python train.py --d_expert=80 --d_shared_expert=0 --normalize_top_k=true --init_std_router=0.014 --vocab_size=8192 --norm="layernorm" --norm_eps=1e-05 --tie_word_embeddings=false --beta1=0.95 --beta2=0.95 --max_grad_norm=1.0 --batch_tokens=65536 --train_tokens=251400000
Below are experts of layer 9 (counted from 0) of a mixture-of-experts language model. Rows are named router (the router's row for the expert), gate (a neuron's input weights, with its number), up (a neuron's input weights, with its number), down (a neuron's output weights, with its number) and show model dimensions 0-159. Each number is 128 + 32 x the weight over its row's rms, rounded and kept within 0 to 255.
Before each expert's rows: a language model's description of what the expert responds to. This comes from a sample of Wikipedia text that the model never trained on.

# expert 6
Opening prefix pieces of split words like re, con, pro, pre, trans (convection, probation), plus byte pieces of Japanese and Chinese characters.
router [202 172 152 102  85  80 160 113 127 140  78  77 131 140 142 116 140 129 169 159 102 134 101 126 145  97 136  77 122 178 167 186 130 148 129  91 101 169 127 174 122 122 117 104  95  87 104  55 103 137 123 116 115 175 155 130 112 153  94 104 118 140 173 141 128 147  63 104 123  93 144  89 115  55 196 137 107 130 173 153 154 134  86 161 149 140 115 154 114 151  89  94 159 188 131 121 141 100 101 138 107 164 127  83 122 154 141 107 125 168  99 132 150 158 118 158 132 139 126 203 220 117  99 124 152 163 110 171 185  83 115 117  74  97 164  67 106 147 125 117  72 115 156 130  89 116  90  63 163 111 182 102  95 113  98 121 114 149  70 110]
gate43 [150 106 118 144 124 182 119 119 118 125 121 139 136 146  85 111  89  68  94 129 136  82  86  83 127 152  99 134 114 110  94 115 157 187  81 112 158 119 105 110 132 169 122 102 166 135  68 119  79 174 114 115 119 100 160 126  87 133 132  95 179 128 103 175 129 112 170 147 145 114 174 102 109 132 204 141 136 146 170 179 161 103 176 148 119 101 197 105 157 180 115 142 137 123 143 102 125  58 112 103 139 202 149 132  68 123  96 106  81 112 136 166  87 156 131  92 136 133 165 155 163 148 109 119 137 191 103 117 144  88 114 178  81  66 174  57 195 102 173  68 152 149 114 136 127 138 123  94 105 157 197 102 148 131 127 181 145 158  98 111]
up43 [145 115 120 129 105 228 109 120 103 106 115 147 140 140  77 103  65  92  57 105 118  88 123 125 119 120 145  52 151 126 131  83 133 176  19 142 128 142 162 126 145 129 172 128 117 140 146 104  72 113 128 106 151 144 125 112  98 116 146  77 100 172 143 152 178  88 139 192 132 110 129 171 107 158 126 154  94 177 108 103 161 112 159 132 158 156 177  96 106 104 101 133  99 125 106 145 138 121 123 118  39 128 133 168  66 143 147 137  69 120 162 161  72 126 121  56 170 125 162 117 152 121 174 184 186 117 113 150 127  98 132 137 112 114 107  91 126 184  71 124 122 144 115  90 176 192 131 147  98 123 112  96 161 147 118 172 133 106 115 105]
down43 [101  74 175 180 158 109  98  82 139  71  58 126 130 174  86 109 130  81 175 161 177  98 209 142 127 130 123 105 117 142 131  99 144 131 129 145 141  92 105 158 144 188 156 147  70 122 100 118  97  95 133 133  94 173  57 116 115 118 144 139 140 168  79 129 141 157 168 122 171 113 122 173 134 169  51 185 145 124 138 151 177  66 144 106 195 161 129 129 115 123 155 143 144 116 120  91 164 143 106 125 131 113  85 143 135 137 102 170 175 102 132 114 154 116  87 128  67 111 159 122  50 157 114  84 131 124  98  64 121 178 153 121 111  94 148 134 121 102 176 166 102 178  81 146 189 154 155 152 139 145  81 140 104 120 103  87 133 124 153 131]
gate44 [172 140 127 131 139 143  97 142 134 141 132  92 167 144  92  19  98  86 132 177 153 180 143 101 155 120 165 130 139 105 186 116 163 128 140 112 107 117 105  87 175 142 174  74 167 101  81 117 115 133  87 103 143 142 155 129  70 112 166 191 112 143 141 175 137 192 110 123 130 160 159 116 126 123 108 100 101 122 211 179 142 126 145 133 174  85  70 120 120 156 146  88 100  90  91 153 120 111 123 104 114 188  94 104  71 184 106 146  92 184 123 198 155 148 122 114  84 121 136  59 141  95  67 162 102 162 176 168 153 123 143 117 144  92 133 129 152 134 152 145  67 135 127 148 108 132 142  99 121 182 161 159 126 191 136 116 102 129 120 101]
up44 [ 98  74  92  93 105  78 135  79 116 117 146 117  95 120 123 155 102 148 100 172 109 166  98 122 140 166 128 182 100 105 140 130  72 183 119 102 108 163 103 114 162 134  82 126 107 125 176 147 168 139 155 137 122  66 152 197 135 174 128  71  82 150 169 139 112 133  95 118 112  65 124 117 142 216 144 100  83 116 130 120 162 153 136 141 121 127  82 151 107 118 113 142  70 141 136 143 109 120 114 127 157 131 132 169  77 170 102 129 119 200 105 115  60  57 105 126  41 145 145 204 166  76 112 146 115 149 135 144 120 126 108 158  86 155 109  92 183 144 170 102  97  86  94 179 143 108  84 131  91  82 145 127 133 120 187 122 142 120 141  98]
down44 [112 137  69 152  99 142 165 107  93 141 141 133 139 131 159  82 101 137 135 106 111 151 131 166  73 112 165 160 151 203 117 108 102 134 130 124 136 202 163 117 164 163 172 107  36 141 125 110 116  82 125  91 134  73  73 134 122 176 151 169 170 165 127 125 140 155 137 101 102 120 103 133 177 131  83 108 161 102 146 114 130 119 136 142 112 159 157 135 160 159  81  93 128  99  50 100 178  52 158  93 117 142 100 127 132 159  85 176 147  91  77 117 123 136 147 100 102 175 157 157 221 169 135 133  94 112  93 141 147 120 165 171 114 151 117 113 110 233 131  66  95 133 123 163  98 109 108 145 112 166 164 122 120 101 130 174 152 119 138 128]
gate45 [159 155 120 115 125  91 141 173 106 167 118 105 159  93  69  88 124 112  73 166 129 147  63  79  60 151  97 161 159 184 176 182 160 144 115 149 129  99  65 151 121 137 123 185 114 123  74 145  94 142 132 154  96 114 147  93 119  91 131 151 137 123 140 156 126 158  83 106 101 129 151 117 127  83 167 145 152 135 115 110 146 150 136 134 190 186 183 149 122  96  97  99 170 178 134 111  96 103 141 126 138 133  66 119 169 167 169 123 106 169  52 201 133 179 149 108 137 129 145 102 144 134  72  89 200 133 138  89 123 117  93 178 139 155 138  92 162  87  68 131 152 136  76 119 118 133 120 110 161 148 143 100 119  38 133 110 105 144 110 107]
up45 [107 128 166 130 129 139 159 120  82 143 112  96 174 105  99  63  87  93  93 118  96 142 111  97  58 144 161 140 117 171 178 156 162 150  97 167  93  99  55 158  67 173 100 126 169 126 159 100  48 144 151 144  74  87 135 129 151 121 104 165 192 108 120 125  99 103 116 146 150  60 153 144 135 112  90 164 132 132 158 101 113 187  90 121 106 120 127 147 104  95 146  59 115 114 104 147 171 163 135 119 163 192  98 124 100 158 156 153 193 161  90 135 150 142 132 131 129 147 104  88 105 110 109  58 187 172 130 124 112 109 102 104 104 122 144 114 131 148  85 149 144 106 189 174 171 104 121 136 133 146  88  59 136 118 173 106  83 101 165 159]
down45 [109 100  82 134 139 143 149 166 117 123 128 127 130 149 142  97 134  90 127  91  94 168 160 107 122 113 135 175 149 162 146 132 137 134 116 160  57 125  65  86 125 164 111 138  97 183 103 147 121  93 128 154 112 129  94 197 164 122 118 181 155 163 131 145 116 171 163 101 144  88 113 160 160 134 148 136 131 133  94 147 119  82 100 157 136 202 169  88 127 105 142 112 127 165  99  91 166 188 201 136 108 110  34 139 142 133 154 140 141 132 125  83 163  87 105 138 121 155 117 122   0 107 148 155 165 141 129 143 110 141  91  97 120 177  84 111  64 103 138  89 110 157 169 159 109 173 112 160 135 195 121 120 115 106 130 145 133 159  73  60]
gate46 [127 196 146 147 134 118 149 227 130 123 133 107 145 118  89 100 120 128 133 100 178 136 114 112  74 166 137  79 114 182 110 142 110 141 117 113  88 143  81  73  98 133  74 110 135 114  47 177 125  87  78  77 134  97 127 119 137  75  73 162 111 109 208 104 125 134  98  86 126 149 177 178 132 171 106 115 109 151 115 105 137 100 117 171 156 152 142 157 146 118  79 129 158 177 103 142 156 139 112 124 124 162 112 108 101 146  62  65 118 125 145 152 102 160 113 133 137 177 111 164 139 185 117 127 136 204 102 133 120 141 144 151  83 120 168 103 130 125 139 111 188  77  74  98  92 108 158  73 118 113 150 111 112  85 155 175  90 180 137  89]
up46 [126 162 103 115  96 139 134 120 167  90 123  83  86 158 100 163 115 192 122  84 119 159  88 147 140 109 110 119 129 171 153  94  87 121 159 203 109  72  97 177 152  96  58 132 166 125 162  88 154 143  82  53 111 106 120 134 109  57  74 116  86 147 137 109 144 157 126  96 176 124 194 149 128  65 110 180 154 157 156 140 185 149 100 179 120  90 168 176 120  82 134 129 119 199 136 129 128 141 102 103 153 117 152 163 169 120 125  89 180  80 118 120  77  88 109 150 149 111 131 150 126 127 166 165 128 146 132 147 150 142 145  94 105 167 178 111 142 124 129 130 214 125  95  98 130 147  59 166 154 105 121  90  90 101 118 149 155 155 117 121]
down46 [109 168 170  84  97 148 122 134 109 115  95 134 102 171 118 151 157 122 114 103 104 167  67 148 156 143 122 134 155 131 161 106  71 140  97 157  90 131 137 137 174 117 152  83  91 143 100 144 112 154 117 184  99  88  82 107 169 107 110 143 179 187 138 141 157 180  81  90 148 137 150 116 121 102 133 130 109 132 118 125 150  81  83 122 130 147  76 200 180 131 121  87  88 185  61 145  99 130 125 104 190 136 133 147 176 109 119 113 149 123 171 115 155 173 146  82  35 172  90 168  91 198 142 126  39 182 129 146 113 127 127 105 150 102 153 130 136  85  88 165 100 167  87 132 109 100 102  81 163 133 126 118 145 105 120 179 110 105 128 183]
gate47 [141 144 147 184 150  99 120 102  87 139 132 117 189 132 127 102 139 128 208 149 102 171  88 167 157  95 138 138 125 151 184 151 124 123 166 163  87 193 139 166  76 127  90 125 135 158  99 142 121 153  87  81  97 128 114 105 130 115 152 140 158 134 143 107 132 139  86 134 121 108 163 127 108  72 176 134 181  65 189  77 104 114 127 125 127 130 105 126  94 181 116 134  68 184 181 131  71  94 110 187  88 144 185 117  94 141 153 127  80 189 105 164 154 140 105 144 152  90 120 182 142  87 131 166 104 186  69 146 144 164 147 116 191 130 138 104  82  99 103 113 133 111  98 122  78 152 145 115 107  53 128 137 165  60 108 114 115 136 107 136]
up47 [122 144 153 165 112 143  91  82 133 127 150 142  91 150 113 120  94 110 140 152 152  90 134 189 118  92 142 100 122 120 149 104  55 127 118 152  53 175 107 205 105 166 111 159 120  71  94 151 138 165  87 162 130  77 105 110 123 144 135 124 154 147 126 168 106  89 114 137  71  97 158  70  88 102 201 188 183 127 132  94 112  87 162  65 167  63 116 132 153 180 101 145  93 112 176 123 129  90  95 128 117 143 167  74  60 107 130 144  77  89 130 129 148 147 117 129 137 112 100 137 122  90 107 191 127 125  93 195  95 189 125  87 143 119 117  62  89  87 115 135 136 118  91 127 144 175 114 118 119 109 112 115 154 151 103 163  78 123  99 143]
down47 [191  95 162 119 114  95 129 127 146 150 101 161 128 141 216  94 125 180 131 124 169 141 130 101  81 133  86 124 145 172 142  97 142 103 178  79 108 138 111 132 142 175 141 238 122 144 180  74 171 102  79 121 161  79 154 146 128 170  98 150 211 182 101 114 136  61 146 102  77  75 160 129 117 121  98 124  97 102 104 152 131 112 102 115  93 153 175 170 170 111 142 128 100 143 148 123 129 124 150 102 113 152 119 169 117 141 186 122 133 145 170 110 140  97 181 125 174 102 195 155 134 106  86 109 187  53  72 114 129 118 132 124  98  74 134 137 127 180  86 112 164 167 148 124 175 166 135 127 110 139 134 150 106 127 129 114 113 111 124 129]
gate48 [126 116 119  93 116  94 120 138 116 116 154  86 147  97 126 126 124 165 121 128 140  98  96 126 160 183 151 162 156 126 105 166 123 161 198 103 151  96 108 118  83 172 137  84 104 181 127 136  85  98 121 140  63 134  68 108 159 153 149  97 164 107  80 135 106 108 145 101 123 104 126 138 109 110 192 108  57 154 107 169 142 162 141 111 103  94 141 113 108  91  85 100  98  88 129 139 148 163 159 187 113  63  71 158 143  85 105  88 112 114 157  58 190 133 105 134  94 152 171 126 162 107 154 204 115 102  81 162 175  86 107 147 120 172 169  88 153 126 166 202  88  93 151 144 135 107 132  83 138  93 185  78 134 174 171 127 109 156 103 123]
up48 [162 170 127 104 157 107 124 100 116 164 108 144 147  86 121 151  96 143 149 152 143 102 104  81 135 156 100 163  98  67 159  70 137 185 163 168 128  21 181 133 105 167 110 132 109 140 121  76 179 129 103 147 131  79 154 108 130  78 143 188 189 137  81 133 145 115  94  77  77 111  87  88 156 139 125 111 106  83 101 138 182 142 156 160 103 168  93 180  94  81 139  73 113 141 137 149  85 133  87 149 164 142 101  64 126 133  92 112  96 152  86 131 170 144 138 130 162 123 159 130 107 119 137 169 114 135 171 155 129  84 127 122 129 101 103 139 118  39 124 164 107 146 170 146 147 139 125 169 179 140 165 125 167 150 162 158  75 138  77 151]
down48 [118 139 111 141 152  81 162 125 140 111 101 191 128 130  81 121 101 141  80  91 123  87  76 125  32  77 116 188 131 159  87  92 112  86 122 149 159 105 107 168 115 177 180 141 140 138 183 137 126 175 116 115 126 125 153 156 114 120 159  85 116 120 112 147 169 168  73  89 158 131 162 124 139 117 152 173 136 147 207  95  39 104 167  75  93 177  85 101  92 151 132 145  90 136 120 183 101 144  95  53 139 135 145 121 100 130 126 119 107 148 136 148 104 118 118 106 106 118 193 145 146  69 142 107 143 110 151 177 176 148 142  88 121 140 176 120 100  86 115 128 131  82 135 144 178  91 157 119 154 100 152 199 111 117 125 173 156  83 116 135]
gate49 [165 191  98 115 162  97 170 108  63 122 136 125 112 124  77  58  77 157 167 173 163 143 106  97 126 179 160  92 159 108 138 107 108 120 109 135  85 156  62 222 200 111 111  96 168 117 105 128 130 152 124 134 137 158 138 127 142 108 186 124  90  98 102 128 140 164  87 121 170 153 105  91 120  77 149 136 112 165 158 117 131 108  95 165 120 180 145 116 117  65 106 141 144 106 144 131 124 164  98 135 144 141 117 114 121 173 172 150 154 185 130 169 165 117  76 179  99 147 141 141 154 139  70 201 151 130 141 172 138  95 126 121 114 127 170  77 109 150 136 127  83 156 171 167  66  76 162 110 139 152 128 119 134 189 150 176  93 170 118 133]
up49 [194 143  96 112 121  80 117 112  95  77 167  82 162 122  69  41  82  75 126 144  74 171 177  84  95 149  86  96 209 130  97 160 168  90 121  86 161 157 132 136 138 109 126 125 149 122 124  92 112 155 120 139 132 117 164  95 142 115 184 121 105 129 131 103  87 141 111 126 138 137 163  81 176 103  99 174 122  94 159 137 155 130  89 177  95 173  74 121 118 110  75 137 185 144 175 106 112 158 138 111 118 114  98  73 147 179 116 106 185 117 126  83  84  70  57 145 134 122  83 117 133  90 130 110 101 110 106 185 132 141 102 156 141 129 119 122 108 160 142 151 118 167 118 111  71  86 131 121 175 164 155  97  78 158 119 168 143 109 106 123]
down49 [176  70 129  90 116 119  74 120 150 126 150 155 102  93 143  99 123 133 171 107 115 131 154 172 101  81 125 103 112 137 159 142  85 164 128 151  96 134 112 125 127 122 116 118 166 134 114  93  97 159 135 156  79 112 169 113 166 102  71 161 188 119 153 159  93 142 178 106 136 123 107  94 113 100 150  63 101 137 117 138  53 147 197 145 152 141 142 125 109 151 121 111 221 104 112 100 136 110 152 126  94 120 135 143 117 149  63 118 101 173 198 131 144 104 159 104 124 166 206 169  80 114 127 138 148 107  80 139 121 136 125 117 161 117 107 116 138 105 143 166 163 108 117 136 128 169 150 125 113 105 194 141 181 186 218 195 126 107  32 106]
gate50 [133 109 134 108 115  97 152 126 121  74 137 158 158  92 120 111  88 147 107 162  92 148 110 162  94  76  89 126 160 157 140 119 172 100 125 102 140  91 151 105 136 153 177 101 172 127 147 166 119 132  83 114 104 157 158 189 105 104 105  61 153 109 177 120 171 152 142  93 159 119 123 107 138 162 193  95  84  86 143 123  90 194 104 117  67 139  96  70 141 129 151 111 163 159 136 159 128 125 112 134  69 173 155 152 158 175  83  98  75 116 110 116 137 169 142 128  97 174  84 136 131 102 135 123 196 101  87 153  92 125 119 137 143 145  99  75 112 110 104 196  90 160 149  85  87 147  92  87  64 109 192 127 181 123  72 198  92 134 130 144]
up50 [ 90 136 119 103 113 130 131 121 120 162 104  87 111 148 119  46  72  97  99 118 101 133 117  91 197 152 196 124  76 158 147  68 148 165 150 171 127 133 133  92 161 102  78  87 144  84 145 125 140 137 106  31  67  85 119 114 127 133  90 150 153 133 115 196 140  66 116 169 155  83  91  82 103 131 154 119 126  84 211 102 128  82 155 125 113 138 123 128 102 129 161 115 157 108  71 110 138  92  94  88 129 105 190  99 194 145  87  88  96 101 133 102 116 161 118 173 115 135 173 107 141 139 155 140 118 115 121 158 107 132 141 117 224 129 173 148 100 148 123 127 154 175 106 103 102 144 185 144 115 138 145 137 148 105 136 151 142 179 120 134]
down50 [119 105 108 115 162 147  73 121  98 108 150  81 174  71 141 127  79 185 115  96 125 159 116 145 130 134  93 150  96 115 119 155 123  99 105 146 123  90 153  99 176  96 156  93 150 103 120 118 157 144 177 106 152 130 148 147 157 115  68  93 121  57 157 166 131 115  36 135 115 146 166 137 144 129  94 108 115  74  55 143 144 120 126 105 158 156 121  48 144 144 102  86 179 134 116 106 115 157 107  64 193 121  88 114 125 187 140 202 166 108 143  91 183 141 162 130 174 183 198 143 135 121 141 143 156 125 126  55 143 182 120 124 175 111 103 110 138 136 118 133 148 157 175 149 164 110 144 105 188 131 113 137 194 130 108 121 114  72 137 121]
gate51 [132 108  73  98 172 171 131 136 100 111 154  83 166 127 169 121 137 153 134  84 137 109  81  99  68 110 143 102 152  68 166 170 123 161 111 100 104 160 112 153  90  67 108 155 156  94 148 162  79 159 136 122  96 111 161 116 167  96 116 195  81 146 113  82 164 144 117 121 110 101 188 110 111  70  86 143  98  89 162 156  86 152 146 130 148 131 148 198 117 107 157 145 136 106 151 134 120  58  97 105 132 180 127 132 159 191 134 155  64 183 146 149 128 176  83 119 182 152  90 126 164 124 141  85 186 184  88 175 137 141 119 140  71 120 152  80 137 164 146 134 116 159 153 112 133 158  76 172 147 135 164 156 143 142 130 185 141  93 152 113]
up51 [126 141 115 133 169 102 128  85 102  74  85  64 142 143 126 186 151 105  94 152 152 161 152 151 129 113 125  83 175 123 160 112 101 115 148 117 137 234  70 149  99 112 114 115 123 120 110 176 101 121 122 129 138  36 134  86 126 137 119 149  65 154 116  92 144 105  77 196 174 125 163  93  85 102 116  84 135 107 116 133 104 137 160 139 120 134 133 118  81  62  75 129 122 138 143 153 174  57  82 156 105 166  99 140 130 114 119 146 134 172 140  81 122  86 125 134 180 131 105 150 145  93 121 175 172 151 106 187 111 132 130 141  97 129  64 143  83 134 127 122 124 135 120 100 104 149 119 207 103 183 119 172 126  92  77 182  76 116 145 106]
down51 [168  91 137 113 137 150 122 128 127 194 100 131 155 153 168 147 158  89 117 136 116  89  81 139 166 170 128 164 102 129 125  98 178 132  79 143 116  74 111 151  61 138 100 127 149 125 174 158 159 117  95 145 175  79 128 105  82 108  82  55 215 145 127 154 155 110 124 104 156 131 138 194 116 119 107 100 148 111 151 181  85 146 102 108 141 147 146 160 151 157 130 104 165 107 132 166 168 158 154 148  94 125 125 145 115  91 103 161 101 182 113  62 173  71 111 144 160  80 187 114 242 142 135 154 108 134 146  86  77 117 105 147 177 137 112 101 144 116 171 100 141 176 128 128 136 158 152 151 141 177 140  88 106 111  86 164 128 161 126  73]
gate52 [173 162 140 168 156 132 154 108 161 114 170 135 186 113 124  85  85  82  98 188 159  78 142 148 158 130 117 158 133 117 185  79 123 161 168 140 176 141 159 139 179 132 175 102 147 133 208 129 118 133 106  90 115 120  69 196 108 114 122 137 227 139 140 151 130 134 106 164 112  91 124 125 116  79  96 130 111 130  85 126 144 171 118 128 113 126 131 162  68 115 116 179 111 126  97 122 165 119 133 118 109 149 141 160 157 240 123 142 138 111 133 175 165 194 130 129 114 136 114 186 127 107 142 128 173 132  78 107 109 145 114  89  80 131 134  94 173 127 110 199 131 110  76 154 127 110 117  96 112 139 183 163 124 142 135 113  64 191 123 100]
up52 [155  65 126  95 131 142 100 110  78 120 150  79 141 105 117 108 100 158 188  76 124 183  65  90  73 131  94 158 140 141  93 173  95 158 112 146 135 177 103 160 162 166 120 157 128  66 176 148 146  97 112 152 157 178 195 135 128 158 100  95 116 125 130 164 147  68 163 150 168 154 121 117 158 137  98  82 129 128 140 166  82  79 156 112 128 110 173 159 102 157 101 133 126  93 149  96 100  96  92  91 104 151  80 133 156  93 155 173 109  99 126 116 109 166 112 174  98 163 179  82 140 126 137  78 127 102  87 166 143  69 120 113 138 145 246 145 148 152 121 105 142 143 161 135  95 156 114 166 165 175 150 101 121 109 111 109 149  77 156 113]
down52 [ 88 135 117 123 158 176 105  98 139  91 167 121 143 111 141  90  73 157  72 161 111 154 117 159 124 178  75 175 118  79 100 115 183 196 143 143  89 137  89 110 149 139  97 136  98 111 109 152 120 146 109 113 150 175 152 127  84 166 137 128 117 123 158  96 139 109 147 112 107 155 153 139 125 141  74 118  99 110 138 137  57 131 190 148 111  79 128 228  92  99 143 118 145 126 167  68 189 133 134  98 141 156 119 147  84 114 113 148 125 146 131 163  98 161 155 128 138 139  69 123 178 117 168 151 205  78 130 105 125 143 154  63  91 149 106 142 159 181 163 106 169 134  97  87  96 129 147  99 133 124 112 139 191 188 145  99  92 118 118  42]
gate53 [117 113 145 160  86 112  99  95 130 169  82 130 193 142 139 104 132 139 175 128 146 111  84 164 159 138  79  69 135 113 153  82 116 122 122 143 157 189 107 133 114  93  60 130 188 101 171  86 183  95 104 127 100 134 112 149 127 129 159 136 119 141  98 166 142 181  65  87  97 104 133 156 149 115 194 116 112 143 204 182 120 215 122 152  72 106 157 128 144 198 104  98 142 159 117 116 181 137 123 116 194 120 106  89 157 144 117 115 168 110 138 128 128  91 112 149 150 181 123 186 126 132 107 137 186 141  78 133 141  88  88 123  92 156 121 143 148 159  85 119 115 184 100 168  87 116 139 113 112  94 122 146  95 124 143 121 106 191 200 115]
up53 [126 141 108  85 124 160 164 123 157 115 122  96 179  73 178 138 163 115 144 156 181 109 149 129 132 170 115 155  97 153 167 111 174 152 181 130 108  46 141 110 103 133 115 155 134  99 166 127 133 153 183 117 110  91  92 118 127 132 169  93 117 145 176 101 124  95 176 138  99 100 190 158 136 132  83 187 138 178 108  97 162  81 162 122  81  92 106  66 130 126 139 160 137  95  85 162 182 154 147 127 103 134  53 156 136 175 174  73  67 168 193  96 116 143 128 162 147 115 164 182 137  73 133  60 156 120 132 118  98 102 126 197  83  93 113 116 152 134 110 112 136 123 129 112 173 103 122 124  86 147 142 160 135 145 166  87  92 106 176 118]
down53 [101 215  91 116 156 115 110 127  85 138 141 122 171 186 106 118 119 177 125  85 169 150 120 107 106 140  83 107 156 123 175 108  98 103  91 126 153 133 230 138 135  77  98 105 157 125 103 126 161 186 101 134 125 136 106  49 135  72 158 109 177 215 164  93 181 173 155  56 139 126 147  63 129 139 112 154 177 109 100 148 109 125 132 151 103  84 102 175 146  75 117 132 181  86  79 154 109 172 148 131 105  75 167 149 168 158  95 145 100 121 135 136 131 149 108 155  99 157  89 126 156 107 146 114 102 120 185 125  89 114 131 135 136 152 108 147  86 122 165 113  82 107 126  90  84  92 131  80 155 101 108 149 141 127 160 138 153  88 121 128]
gate54 [133 143 118 136 158 117 153 122  72 114  66  71 157 132  94 133 139 154 212 158 116 151  97 146  97 162 110  87 143 134 123 148  91 140 154 105 149 150 152 124  94  69  90 138 122 108 120 124  95 176 154  91 118 133  92  83 103 136 144 145 138 138 170 156 137 178 130 133  80 118 112 129 135 125  55 124 139  94 150 170 135 187  63 158  87 127 141 120 128 143  56 122 120 148 130 126 150  83 133 100  85 130 178 130 109 116 196  70 114  85 126 134 103 120 100 118 149 221 186  94 144 112 129 124 162 127 104 157 121  46  90 179 150 120 157 124 153 112 163  82 136 155 127 130 187 115 146  56 133  99 169 129 103 135 151 189  90 100  49 141]
up54 [ 91 138 127 107 100  82 186  51 128  96  61 120 130  97  96 131 184  97 145 118 136 137  68 140 135 143  94 134 122  72 129 101 115 118 165 134 175 184 160 131 103  87 107 102  95 159 129 112 122 104 135  77 144 154 161 136 100 159 143 109 166 126 166 191 124 156 106 104 132  51 111 128 116  93 142 101  79 143 128 168 133 141 114 166  90  60 165 106 135 143 201 129 103 192 168 165 163 109  64  96 104 133 142 126 137 120 166 108 100 126 134  95 120 124  74  93 123 201 212 107 114 142 123 150 148 139 116  98 143 134 109 155 134 128 110 112 114  18 177 150 124 127 124 110 117 152 118  73 155 101 108 122 141  90  84 159 143 116  73 144]
down54 [149 177 133 110 139 129 138 105 159 144 180 162 103 153 119  62 112 113 114 149  73  94 113 173 114 119  73 185 161 158 123  97  67 136 155  88 129 102 139 111 126 167 134 151 137 187 102 120 205 111 112 115 161 117 177 126 129 158 161 135 141 178  74 128 160 167  79 100 120  79 169 118 124 133 153 105 159 157  71 100 127 156 107 129  90 161 132 107 152 124  97 111 111  99 140 144 139 179 127  79 165  98 109 111 173 104  97 121 131  87 117  96  61  96 139 170 122  78 185 145 117 111 147 106 119 236 150 125 199 190 146 104 131 156 137  92 112 144 156 120 120 201 107 138 117 180 128 155  99 122 123 182 152 175 155 100 129 147 178 104]
gate55 [137 137 187 137 121 101 148 111 124 108  69 140 154 162  79 109 146 128  97 213  87 140  68  94 130 176 104  91 126 163 119 179 146  86 146  48 174 147 120 147 177 118  82 167 142 165 102 154 131 153 141  97 127 125 143  91 129 184 131  55 144 125 132 174 161 182  71  63 147 116 156 147 129 145  64 151 188 165 112 113 134 135 123 128 102 105 101 111  25 183 140  89 159  73 100  88 113 141 134  84 106 168 164 152 112 143 129  96 163 123 150 114 133 146 125 135 142 146 133 132 175 126 126 123 119 121 111 121 174 204 111 122  92  91 101 151 116 136 136 145 106 110 141  97  92 111 150  85  99 126 137 136 127 179 171 148 128 137  91  56]
up55 [ 88  67 126 105 152 121  98 106  86  85 129  64 106 147 123 120 137 149 126  86 112 165 123 208 103 133 157 146  92 146  98 163 122 120  79 138 136 127 154 159 183  93 100 196 134 168 115 113 135 153 103 142 156 138  96 104 127 135 143  76 127 184 131  83  90 106 157  90  69 167 141 128 136 104 205  85 177 115  70 118 156  62 104 107 162 138  67  89 146 114  82 138 138 126  84  73  72 156 195 154 158 154  94 102 179 142 105 172  84  58  86 125 110 116 111 108 116 126 115 123 110 138 132 136  71 163 142 157  85  77 132 134 106 137 112 167  73 109 108  85 117 143 112 100 206 147 100 137  98 119 127 138 125 143 109 122  87 140 117 123]
down55 [134  97 168 104 175 110 153 186 110  90 131 104 134 182  75 148 183 161 161 131 125  80 119 132 134 133 124 152 156 147  95 142 111 154 113 141  87  88 116  92 124  99 191 136 167 114 157  81 158 150 151  59 194 104  93 135 123  82 147 176  90 154  92  84 112  81 175 144 145 150 114 112 180 136 152 101  88 131 139 165 138 158 108  92 139  96 138 109 134 184 130 145 118 210 136 127 109 113 118 115 109 176 101 119 152 129 107 125 137  66 172 126 168 135  80 197 147 114 116  87 148 148  49  99  91  37 150 164  41 144 136 150  93 150  91 161  79  79 106 130 115 195 129 135 143  98 145 145 131 130 140 138 157 142 128  98 133 129 128 145]
gate56 [148 172 143 168  64  95 100  84 111  79 194  83 137 180 109 139 122 161 126 151 147 162 112 100  52 164 106  51 119 144 133 110  30 137 103 105 108 134 104  94  74 117 200 141 124  78 112 103 154  73  74 137 126 106 127 111 167 181 156 146 123 138 145 169 121 102 124 143  85 132 119  88 170 120 158 212  72 114 187 143 112 158 122 149 140 152 105 169 161 182 135  91 117 120 150 144 138  59 118 129 158 148 130 165 114  83  93 141 140 146 166 104 144 112  60 131 135 183 144 140 140 143 132 157  83 163 121 161 143  95 118 153 147 152 141 131 153 150 147 112 131  88 170 131 116 128 129  76 122 106  95 112 124 141 111 135  71 179  89 140]
up56 [ 86 107 152  93 128 112 103 140 146 115  54 142 164 180 143 150 105  98 123 128 127  74 110  75 144 100 157 141 127  98 130 146 160 141 120 137 181 109 110 118 146 174 137 115 167 118 111 152 155 202  63 183  86 110  98 132 161 145 121 139 184 119 149 131 175 133 105 162  83 234 116 187  80  76  96 120 120 147 142 112 200 112 117  91 148 131 151 122 131 152  55 127  96 124  83 132  68 131 110 102 129  82 101  98 156 102 139 152 198 174 131 129 152  84 164 167 208 109 105 146 137 139 124 138 179 106 148 151 177  90 121 152 131 135 129 105 127 132 116  93 155 129 127 126 113 148  78 204  99  99  91 137 198 126 123 101 145 101 124 123]
down56 [ 86 144  93 180 123 126 133 135 152  56 180 112 213 102 125  44 112 172 180  90 178 135 105 153 163 136 105 123 155 137  96 186 145 129 141 125 154 150 101 173  77 132  67 149 126 106 143 122 189 122 100  67 119 111 110 119 123 145  97 104 116  96 118 102 168 170 108 118 142 150 139 137 146 204 153 104 100 180  93 144 100  67 111 116  73 137 138 117 152 104 110 143 182 110 173 126 144 145 115 119 122  82  94 109 125  97 113 224 154 131 148 135 146 113 154 131 139 194 145 114 107 107  75 148 116 178  90 160 113  78  47 125  94 159 125 128 125 110 150 118 206 128 123 100 110 148 111 152 139 112 108  88 146 130 117 133 166 115 100 179]